python train.py --hidden_size=128 --n_experts=128 --d_shared_expert=0 --hidden_act="tanh_gelu" --moe_layers=[0, 1, 2, 3, 4, 5, 6, 7, 8, 9, 10] --routed_scale=1.0 --init_std_router=0.0125 --vocab_size=8192 --norm_eps=1e-05 --tie_word_embeddings=false --batch_tokens=131072 --max_seq_len=512 --train_tokens=700100000 --max_steps=5342
Below are experts of layer 4 (counted from 0) of a mixture-of-experts language model. Rows are named router (the router's row for the expert), up (a neuron's input weights, with its number), down (a neuron's output weights, with its number) and show model dimensions 0-127. Each number is 50 + 15 x the weight over its row's rms, rounded and kept within 0 to 99.
Before each expert's rows: a language model's description of what the expert responds to; "gets" lists some tokens that make up at least twice as much of what it gets as of all text. This comes from a sample of Wikipedia text that the model never trained on. Tokens count by the router's weight.

# expert 50
Clause-ending commas. Commas after nouns or introductory phrases, also commas joined with closing quotes or brackets and dashes, as in "In 2016," and "civilians,".
gets: ",", "),", "\",", ")", " –", "—"
router:50 46 61 61 63 31 62 59 52 65 53 61 53 49 54 51 77 63 99 56 26 44 40 53 60 39 71 73 54 45 55 47 64 39 34 49 52 59 28 00 58 53 66 77 41 68 50 38 38 67 45 54 29 65 66 52 49 35 65 45 42 64 47 83 52 36 54 48 56 30 58 62 56 42 44 58 54 40 46 30 46 41 20 91 39 67 65 68 52 50 44 66 54 61 36 64 46 37 73 42 54 42 65 72 60 20 53 65 73 54 47 53 51 48 51 27 53 39 43 42 61 51 46 25 33 50 36 44
up7:15 56 47 36 30 51 53 65 17 44 43 45 40 34 27 58 43 52 48 49 49 54 38 51 49 45 70 49 57 49 81 41 41 41 50 43 19 46 55 46 60 56 62 72 49 40 58 45 61 51 32 65 22 54 47 69 26 44 62 44 61 53 71 50 45 26 73 77 52 51 57 54 35 69 35 39 52 74 34 62 52 40 49 57 48 81 42 53 58 55 36 41 51 63 43 63 19 54 68 35 98 57 27 82 36 49 63 41 61 59 46 66 49 66 49 47 88 62 21 60 64 73 25 51 38 33 75 36
down7:59 36 35 31 55 64 45 34 63 43 55 69 53 82 30 68 45 45 49 42 48 62 35 53 51 62 28 47 54 75 77 55 37 10 57 50 59 46 33 27 42 41 63 43 29 24 64 70 55 36 40 65 47 45 53 57 47 32 75 46 44 50 58 79 49 49 54 56 56 54 25 76 49 42 73 45 49 39 52 38 33 34 78 49 26 44 68 62 31 41 51 31 57 48 30 53 71 33 59 69 70 53 57 28 30 03 42 42 42 68 66 71 51 33 32 52 41 57 61 64 53 29 47 76 40 18 52 51

# expert 29
Mid-word adjective suffixes. Word-internal pieces forming adjectives and nouns, such as -al, -ic, -ist, -ian, in Talmudic, politicians, Catholic, polyglot.
gets: "al", "ist", "ic", "or", "ian", "ac"
router:41 58 45 55 42 45 25 47 52 80 61 40 78 10 39 41 25 57 78 48 45 19 40 63 76 47 73 65 61 45 37 37 78 35 37 26 51 33 41 12 63 42 34 67 33 55 58 47 58 43 66 41 45 67 38 17 25 40 39 58 28 51 38 60 49 28 59 40 43 42 39 37 40 49 51 32 48 40 57 87 74 72 45 51 63 62 51 53 44 51 62 52 78 41 53 63 41 34 64 55 50 49 66 50 47 78 61 43 29 41 63 55 35 12 49 39 43 39 42 43 57 41 73 46 64 43 43 49
up1:68 56 37 38 48 54 28 51 61 50 34 57 36 47 49 63 48 55 45 67 71 55 57 43 53 26 63 65 30 10 44 55 31 68 55 56 23 43 35 46 36 61 57 73 89 78 39 79 65 54 71 84 26 51 32 60 38 56 47 41 44 28 42 52 52 57 38 50 67 51 51 18 49 25 51 52 24 40 54 53 19 61 30 51 44 31 21 68 44 32 46 75 35 40 68 51 54 52 37 41 66 34 64 68 75 36 57 56 62 29 63 65 58 67 40 47 45 45 54 59 42 51 62 71 40 33 60 27
down1:33 59 66 50 40 48 23 56 31 81 53 58 36 54 82 58 57 40 67 33 29 63 53 68 23 63 27 39 48 27 34 40 55 63 40 37 67 53 47 80 52 34 56 37 55 55 48 61 47 29 44 69 23 59 48 58 47 37 77 43 39 40 62 61 59 35 54 66 58 42 54 44 35 74 66 42 30 41 81 79 45 23 25 29 57 66 39 52 75 66 36 63 23 37 54 33 65 47 43 59 47 61 49 38 81 64 41 49 38 42 28 63 49 37 64 34 32 53 54 40 50 52 81 35 62 54 72 72

# expert 54
Citation punctuation and According. Commas, colons and periods in bibliographic citations, such as London: Press, 1980, plus According opening census sections and field words like Label, Genre.
gets: ",", ".", "–", ";", " According", " order"
router:61 60 52 39 57 38 35 31 27 46 48 59 77 28 49 48 54 40 65 41 46 46 44 57 64 34 42 78 70 55 57 56 53 49 51 10 79 46 39 04 48 46 46 39 48 57 62 35 46 65 59 48 54 55 57 63 48 43 69 40 45 44 44 99 47 45 39 73 62 60 42 56 62 41 58 67 56 48 57 43 38 36 44 72 34 80 44 44 42 47 55 55 49 63 69 32 19 64 53 47 65 50 66 58 32 35 50 40 71 51 42 49 58 45 49 31 50 51 48 40 32 49 70 00 53 63 44 52
up7:43 47 40 57 24 58 67 59 64 54 62 54 50 58 24 73 53 36 61 71 48 49 51 59 66 57 57 63 66 55 49 54 27 43 82 44 57 55 45 45 58 79 72 40 38 50 53 41 99 53 67 65 40 66 48 68 49 51 49 36 50 44 50 63 53 64 34 17 25 38 44 48 71 10 68 64 44 43 75 28 71 51 58 62 51 53 75 94 35 74 65 70 49 41 49 48 32 66 75 40 35 30 47 78 51 58 35 57 50 58 36 71 34 36 44 40 50 47 38 48 50 41 63 47 34 36 48 67
down7:56 38 81 35 43 68 56 48 53 35 74 59 61 47 54 67 60 46 44 47 54 61 79 45 54 35 42 45 39 37 27 61 23 20 49 61 44 27 77 62 54 43 70 55 17 80 60 48 38 58 48 58 57 05 44 43 76 46 51 67 45 33 32 40 63 64 41 80 67 33 29 34 46 43 38 58 85 28 49 44 40 51 69 42 44 59 47 69 64 44 34 64 40 71 38 57 55 38 61 53 44 58 23 50 56 60 72 48 45 73 53 41 39 51 88 41 64 37 69 63 47 49 41 42 44 20 47 36